From a checkpoint of a small mixture-of-experts model trained on Wikipedia.
Size: width 384, vocabulary 39348.
Experts: 32 experts in each of 6 layers, 96 SwiGLU neurons an expert, 1 pick a token.
Training: a variant of Adam for the experts, 326M tokens, 4970 steps.
Below are experts of layer 8 (counted from 0) of a mixture-of-experts language model. Rows are named router (the router's row for the expert), down (a neuron's output weights, with its number) and show model dimensions 256-383. Each number is 200 + 40 x the weight over its row's rms, rounded and kept within 0 to 999.
After each expert's rows: a language model's description of what the expert responds to. This comes from a sample of Wikipedia text that the model never trained on.

# expert 15
router,137,224,155,303,130,195,167,140,244,212,211,202,274,140,251,171,220,160,190,209,245,228,243,217,179,176,189,153,158,241,199,206,217,213,140,204,211,204,197,182,144,199,299,224,206,148,261,198,148,193,261,231,200,163,264,213,240,240,212,155,190,262,218,215,164,157,176,174,222,117,178,210,270,230,158,199,218,130,240,201,154,216,215,160,197,220,251,237,208,237,269,162,200,193,261,197,227,219,182,217,132,222,160,164,196,216,197,251,203,192,202,162,192,271,187,232,169,207,215,255,163,148,195,196,124,203,151,250
down0,182,199,209,184,158,210,258,153,253,163,253,244,148,211,182,184,165,194,198,187,193,244,166,189,256,225,211,165,178,210,227,152,182,202,210,203,180,198,207,227,207,257,246,241,191,214,270,233,230,212,249,190,182,159,184,212,112,128,250,239,233,155,113,246,190,245,160,143,193,207,249,257,226,158,144,186,190,162,223,154,205,276,191,232,231,141,237,136,233,169,182,228,208,208,143,159,130,224,211,257,150,244,161,214,187,218,142,179,232,194,172,149,241,202,103,198,200,251,232,219,166,199,172,235,121,199,199,200
down1,214,212,143,200,179,253,259,144,262,206,179,229,192,274,196,143,180,257,226,277,219,252,187,219,181,176,193,295,216,175,155,234,181,243,177,155,183,214,196,233,234,195,188,188,219,163,242,265,258,266,183,205,237,151,196,173,205,248,189,157,216,206,147,131,240,158,187,188,186,209,266,177,125,167,252,167,257,321,218,202,218,284,165,144,230,170,222,168,211,221,247,263,197,133,246,272,247,169,230,193,247,165,187,134,152,227,195,218,249,217,199,224,194,208,208,287,272,122,215,176,197,191,176,266,199,256,169,230
down2,209,186,221,214,219,179,130,221,187,199,237,227,218,173,240,212,146,172,190,191,194,215,212,120,221,231,150,172,273,259,161,217,180,124,220,254,221,224,182,273,140,173,188,176,185,283,186,273,141,191,230,162,184,285,218,215,201,193,244,143,223,196,251,288,169,243,199,189,220,179,212,120,146,180,207,188,230,266,231,181,235,160,227,259,227,205,228,250,267,147,213,164,203,163,211,153,166,99,170,244,250,298,230,214,204,173,218,263,235,246,159,206,236,237,182,245,232,244,189,269,188,264,153,214,143,147,117,191
Description: Prepositions and articles like in, a, of, as, especially inside table header phrases such as No. in season and election tables.

# expert 13
router,227,169,243,246,277,177,219,145,261,232,230,194,215,284,193,193,215,228,190,127,195,225,199,204,204,187,181,214,242,147,185,222,230,148,262,159,150,245,156,250,254,248,229,239,140,209,199,208,226,206,156,229,222,229,232,192,220,149,148,199,205,278,266,172,222,153,239,147,136,157,251,203,178,221,183,247,236,113,193,200,217,162,182,229,144,247,145,151,148,215,212,147,222,164,223,128,177,236,193,191,218,213,159,88,271,268,235,186,153,182,205,193,191,210,157,254,223,256,220,144,152,205,264,191,251,132,183,212
down0,222,187,214,214,226,102,192,232,294,169,197,179,196,266,232,297,221,236,192,176,172,217,253,189,249,116,212,216,232,252,277,213,155,267,186,167,85,223,192,231,145,175,157,234,195,175,239,135,189,261,271,222,197,167,256,181,245,196,182,263,281,226,232,126,225,214,199,179,193,217,168,154,179,130,246,258,208,230,203,224,164,213,177,207,185,169,250,234,148,145,188,200,191,174,218,160,156,228,168,238,235,242,196,232,159,192,95,197,273,204,149,272,195,163,220,233,211,156,154,234,249,162,194,273,158,229,145,281
down1,237,168,252,189,179,165,242,270,158,161,151,97,205,206,183,169,221,237,226,212,162,191,193,175,181,197,143,170,210,181,263,189,212,229,208,185,281,240,187,264,138,187,167,215,208,229,318,289,209,243,204,194,230,180,98,233,251,117,150,157,188,226,215,207,188,173,244,241,217,273,157,180,163,152,196,203,212,227,211,159,163,101,193,207,253,213,144,136,174,227,199,168,205,238,221,193,176,212,189,193,195,287,185,241,202,231,85,187,210,207,208,230,150,218,242,165,202,217,229,192,241,195,221,169,204,273,190,150
down2,175,170,214,184,217,222,228,218,173,158,178,203,210,168,208,225,159,199,226,157,196,216,202,226,206,273,116,198,223,234,140,252,224,226,167,221,169,249,232,192,336,167,236,197,240,169,234,137,321,185,187,255,202,180,172,254,196,224,146,187,161,203,246,177,243,173,202,204,178,191,189,164,189,219,231,170,196,154,195,250,215,222,241,233,215,166,258,199,128,198,201,221,266,246,193,180,212,217,144,168,186,180,234,132,218,192,173,168,209,203,199,124,268,232,176,220,162,192,233,145,262,161,189,183,196,190,198,179
Description: Lone space tokens right before a year or number, as in in 1943 or December 1968, plus season words like summer and winter.

# expert 27
router,196,207,174,210,185,201,176,200,216,139,202,232,138,118,189,163,175,231,164,232,138,170,229,198,192,173,222,292,188,213,115,167,139,218,207,162,203,216,212,204,226,210,191,195,212,181,136,189,159,201,170,225,207,136,193,195,251,250,188,162,114,164,192,178,224,176,164,212,228,157,250,173,223,172,142,170,148,172,240,231,198,276,154,217,225,235,256,191,181,134,233,245,295,176,229,208,212,253,254,181,203,229,128,184,205,189,240,160,197,244,212,191,141,206,200,160,171,227,237,266,223,193,233,204,161,140,168,129
down0,177,232,252,200,132,208,201,239,268,182,172,229,209,121,233,174,223,186,241,242,177,248,181,185,179,183,150,171,207,222,224,188,224,281,226,240,214,240,167,225,214,224,205,275,166,210,178,93,208,208,245,140,222,246,312,235,153,210,200,285,279,233,246,125,192,161,220,193,224,232,128,220,175,114,219,217,228,214,251,241,223,256,201,178,204,186,190,259,197,226,195,143,199,236,142,210,212,211,196,208,218,158,122,250,204,182,191,158,190,139,223,246,193,168,160,159,162,208,213,237,172,200,185,197,248,224,172,234
down1,195,234,145,129,213,231,175,146,178,224,184,203,271,232,324,201,154,195,133,227,225,235,204,235,201,177,194,149,200,168,246,168,153,280,192,198,144,219,169,240,153,302,218,230,209,249,192,199,180,192,157,141,202,216,205,124,187,163,192,231,264,163,194,211,125,159,143,217,190,134,244,234,172,161,192,133,234,242,231,196,209,214,191,207,221,252,133,295,205,229,190,230,237,214,245,270,221,149,161,135,223,161,187,162,203,130,212,178,174,199,130,184,218,163,259,241,249,256,206,214,126,182,161,199,218,172,266,127
down2,134,133,152,234,262,216,232,238,213,234,192,236,239,208,232,257,190,272,172,192,201,207,165,213,253,200,245,172,167,252,164,264,251,178,164,227,203,264,175,200,100,218,136,219,258,238,185,270,216,177,226,241,196,274,170,173,187,208,276,154,226,195,217,202,176,215,132,191,215,232,238,195,273,253,172,161,191,222,191,208,157,207,256,227,145,165,285,126,228,152,186,198,197,178,249,236,193,221,140,179,234,245,259,248,173,237,192,178,173,281,153,211,145,191,223,215,267,230,220,212,164,259,234,170,170,155,155,147
Description: Inner digits of years in tables and citations, such as 1940 and 1984, plus nouns like species, figure, person, unknown.

# expert 9
router,158,250,161,229,290,144,210,174,196,252,144,182,275,168,251,209,235,192,131,241,124,189,181,241,209,201,235,197,175,209,164,171,237,146,206,104,201,179,244,157,169,171,245,222,197,222,255,203,183,177,184,239,213,179,192,175,205,252,145,260,188,170,189,139,202,212,254,268,180,152,176,120,222,247,185,219,207,201,174,235,218,226,280,255,123,229,204,225,180,143,211,187,198,221,251,171,219,214,204,218,213,164,173,147,195,144,281,250,170,194,148,262,144,192,223,161,186,211,204,122,163,198,202,128,300,200,241,236
down0,187,216,151,118,153,227,162,204,179,160,245,170,124,185,218,185,239,242,175,151,240,162,153,224,215,226,169,164,168,168,204,173,230,156,231,198,175,207,162,164,233,156,236,205,196,214,199,200,188,224,171,128,229,193,299,204,211,194,178,165,174,195,94,181,183,134,179,210,178,250,198,255,134,208,168,187,159,218,170,170,134,157,129,136,160,201,317,221,218,151,187,231,223,182,248,186,175,267,184,157,188,256,175,260,215,217,206,189,219,229,226,159,225,181,199,194,108,187,182,177,224,197,219,162,212,168,223,188
down1,235,224,157,153,187,252,132,162,160,179,215,161,170,183,242,176,206,167,128,186,175,265,233,257,199,224,222,194,297,140,230,263,259,265,176,182,201,172,123,231,239,154,160,113,199,273,160,249,249,187,129,192,240,184,239,178,199,207,218,178,210,190,168,198,183,207,243,239,214,178,179,206,156,184,134,129,190,188,212,219,258,211,176,223,196,200,199,247,200,174,162,156,158,204,173,145,161,230,191,82,207,216,271,228,124,206,236,200,257,210,268,189,225,265,161,148,177,200,231,285,281,229,218,170,191,235,263,157
down2,183,196,147,165,186,236,140,236,149,150,218,145,170,144,210,257,213,213,187,188,198,260,211,211,169,247,199,190,206,181,174,210,173,170,159,252,175,183,167,212,205,188,158,179,236,222,263,223,192,181,163,177,297,273,254,211,183,174,293,177,209,157,164,226,201,228,144,203,145,160,182,246,183,204,130,199,236,214,163,196,187,150,130,238,166,179,266,257,174,78,127,132,202,239,213,169,210,255,165,123,177,231,234,259,200,204,223,169,262,232,158,197,180,161,167,208,218,232,233,243,196,277,234,156,182,241,165,193
Description: The digit 2 beginning years 20xx after dates or parentheses, such as 2015 and 2021, plus the preposition in and capital abbreviations.

# expert 18
router,161,255,204,171,197,168,231,146,256,242,220,135,223,146,183,159,291,231,157,187,193,192,227,179,218,139,107,238,269,194,248,161,246,196,174,181,186,240,220,240,186,271,224,211,164,173,229,245,215,180,262,242,129,142,190,195,234,167,165,199,207,180,141,183,199,197,183,163,225,185,185,250,174,167,185,228,95,188,164,190,252,162,138,201,126,168,210,214,173,308,133,174,135,176,154,206,282,130,182,226,152,131,253,210,150,222,196,253,192,146,190,158,178,206,248,204,203,152,272,176,211,184,219,233,280,212,189,274
down0,216,148,180,209,205,176,103,190,200,250,224,166,219,239,277,183,162,218,213,217,124,206,199,199,193,222,242,163,255,222,251,192,186,137,164,234,88,194,243,190,212,189,239,182,205,186,212,220,227,168,212,198,174,234,128,206,222,240,253,144,305,242,205,293,247,211,239,169,267,183,210,189,279,197,207,214,158,186,215,200,211,205,147,157,166,258,200,220,170,178,191,170,170,137,173,196,204,246,186,199,268,188,162,193,105,45,250,216,223,197,290,169,209,211,150,204,248,192,153,228,246,277,149,144,186,215,195,194
down1,231,247,203,210,200,241,196,184,179,130,238,235,142,248,166,169,132,260,177,236,188,248,149,193,158,229,271,91,267,137,226,193,225,160,173,138,212,149,206,155,219,184,239,203,135,177,203,207,207,193,148,219,150,265,185,179,112,184,269,235,190,230,177,176,255,227,259,151,221,193,184,74,291,248,229,214,200,144,192,146,123,198,175,218,198,245,185,171,138,177,210,177,152,185,98,215,225,191,217,176,189,205,213,194,174,188,202,276,189,171,166,181,161,219,279,145,210,216,185,225,184,228,192,214,161,180,306,202
down2,174,187,137,196,128,232,212,171,197,218,209,209,282,205,293,201,213,210,198,167,206,280,190,113,209,184,172,201,211,207,185,227,139,202,253,135,185,163,123,220,248,146,179,193,103,264,206,219,161,229,236,171,253,257,150,303,118,199,277,213,227,123,216,229,314,201,237,288,113,219,263,171,174,158,263,168,235,267,188,232,243,222,174,232,236,217,279,184,223,157,238,158,200,165,204,135,198,163,157,215,100,206,211,224,225,125,182,234,157,216,239,173,232,210,278,161,157,209,239,222,202,185,145,249,132,123,241,231
Description: Prepositions like for, over, of, on, among and along before quantities or noun phrases, and United before States.

# expert 3
router,195,214,200,249,182,191,220,171,168,233,178,207,224,274,205,216,200,135,187,149,195,219,189,240,161,176,194,244,182,220,227,195,223,208,142,175,240,217,187,213,213,231,280,198,286,145,158,208,235,164,147,179,190,179,219,148,250,201,204,217,170,153,170,122,206,220,125,117,238,194,211,129,148,151,173,199,132,187,209,223,183,216,225,183,125,154,272,159,127,162,202,218,169,187,218,181,265,236,187,145,187,179,225,162,174,219,207,215,86,208,181,245,188,154,169,228,194,152,140,192,153,185,257,225,228,185,219,183
down0,172,189,253,224,231,171,251,184,244,216,223,178,210,212,181,295,235,220,173,119,226,196,159,160,186,157,227,203,192,250,159,136,247,249,165,225,179,183,224,185,145,183,189,189,239,163,225,194,173,200,194,247,223,256,330,124,174,166,209,233,219,131,186,171,126,133,175,193,239,210,235,212,251,155,156,248,201,201,186,246,198,192,187,233,146,214,164,149,173,146,226,162,208,245,202,199,228,227,254,166,223,236,152,196,189,213,249,182,179,242,124,188,238,173,272,216,212,192,156,192,152,206,275,193,188,212,178,235
down1,197,258,231,259,188,143,157,241,194,256,200,159,203,178,140,185,220,121,226,210,174,133,175,197,228,270,216,209,214,201,214,166,221,145,186,233,200,195,244,209,249,121,168,238,139,131,255,204,196,210,214,172,167,224,101,257,131,252,219,222,290,217,222,291,190,160,138,181,198,249,196,293,193,216,243,266,213,189,157,214,246,211,199,187,248,245,203,212,171,192,158,180,166,212,201,143,155,202,207,180,203,228,169,192,161,182,294,163,250,195,246,253,195,158,205,219,227,223,226,174,166,188,123,147,225,194,168,159
down2,190,157,214,187,210,206,189,196,185,152,179,204,201,238,229,197,135,202,149,145,185,248,132,177,224,213,268,202,158,222,290,226,74,121,167,216,129,210,216,147,161,227,232,226,214,203,169,242,205,181,177,204,247,239,212,197,245,221,227,160,180,185,234,104,184,195,250,194,220,246,109,143,209,195,204,136,207,231,154,138,203,218,175,219,272,108,284,195,179,113,152,154,244,186,203,213,225,190,225,250,170,230,154,193,164,256,127,112,171,142,183,155,223,159,164,166,143,191,235,214,155,197,152,194,158,144,199,231
Description: Digits in football scores and numbers, such as 3-2 and 5-0, and clause openers like After, When and Following in sports text.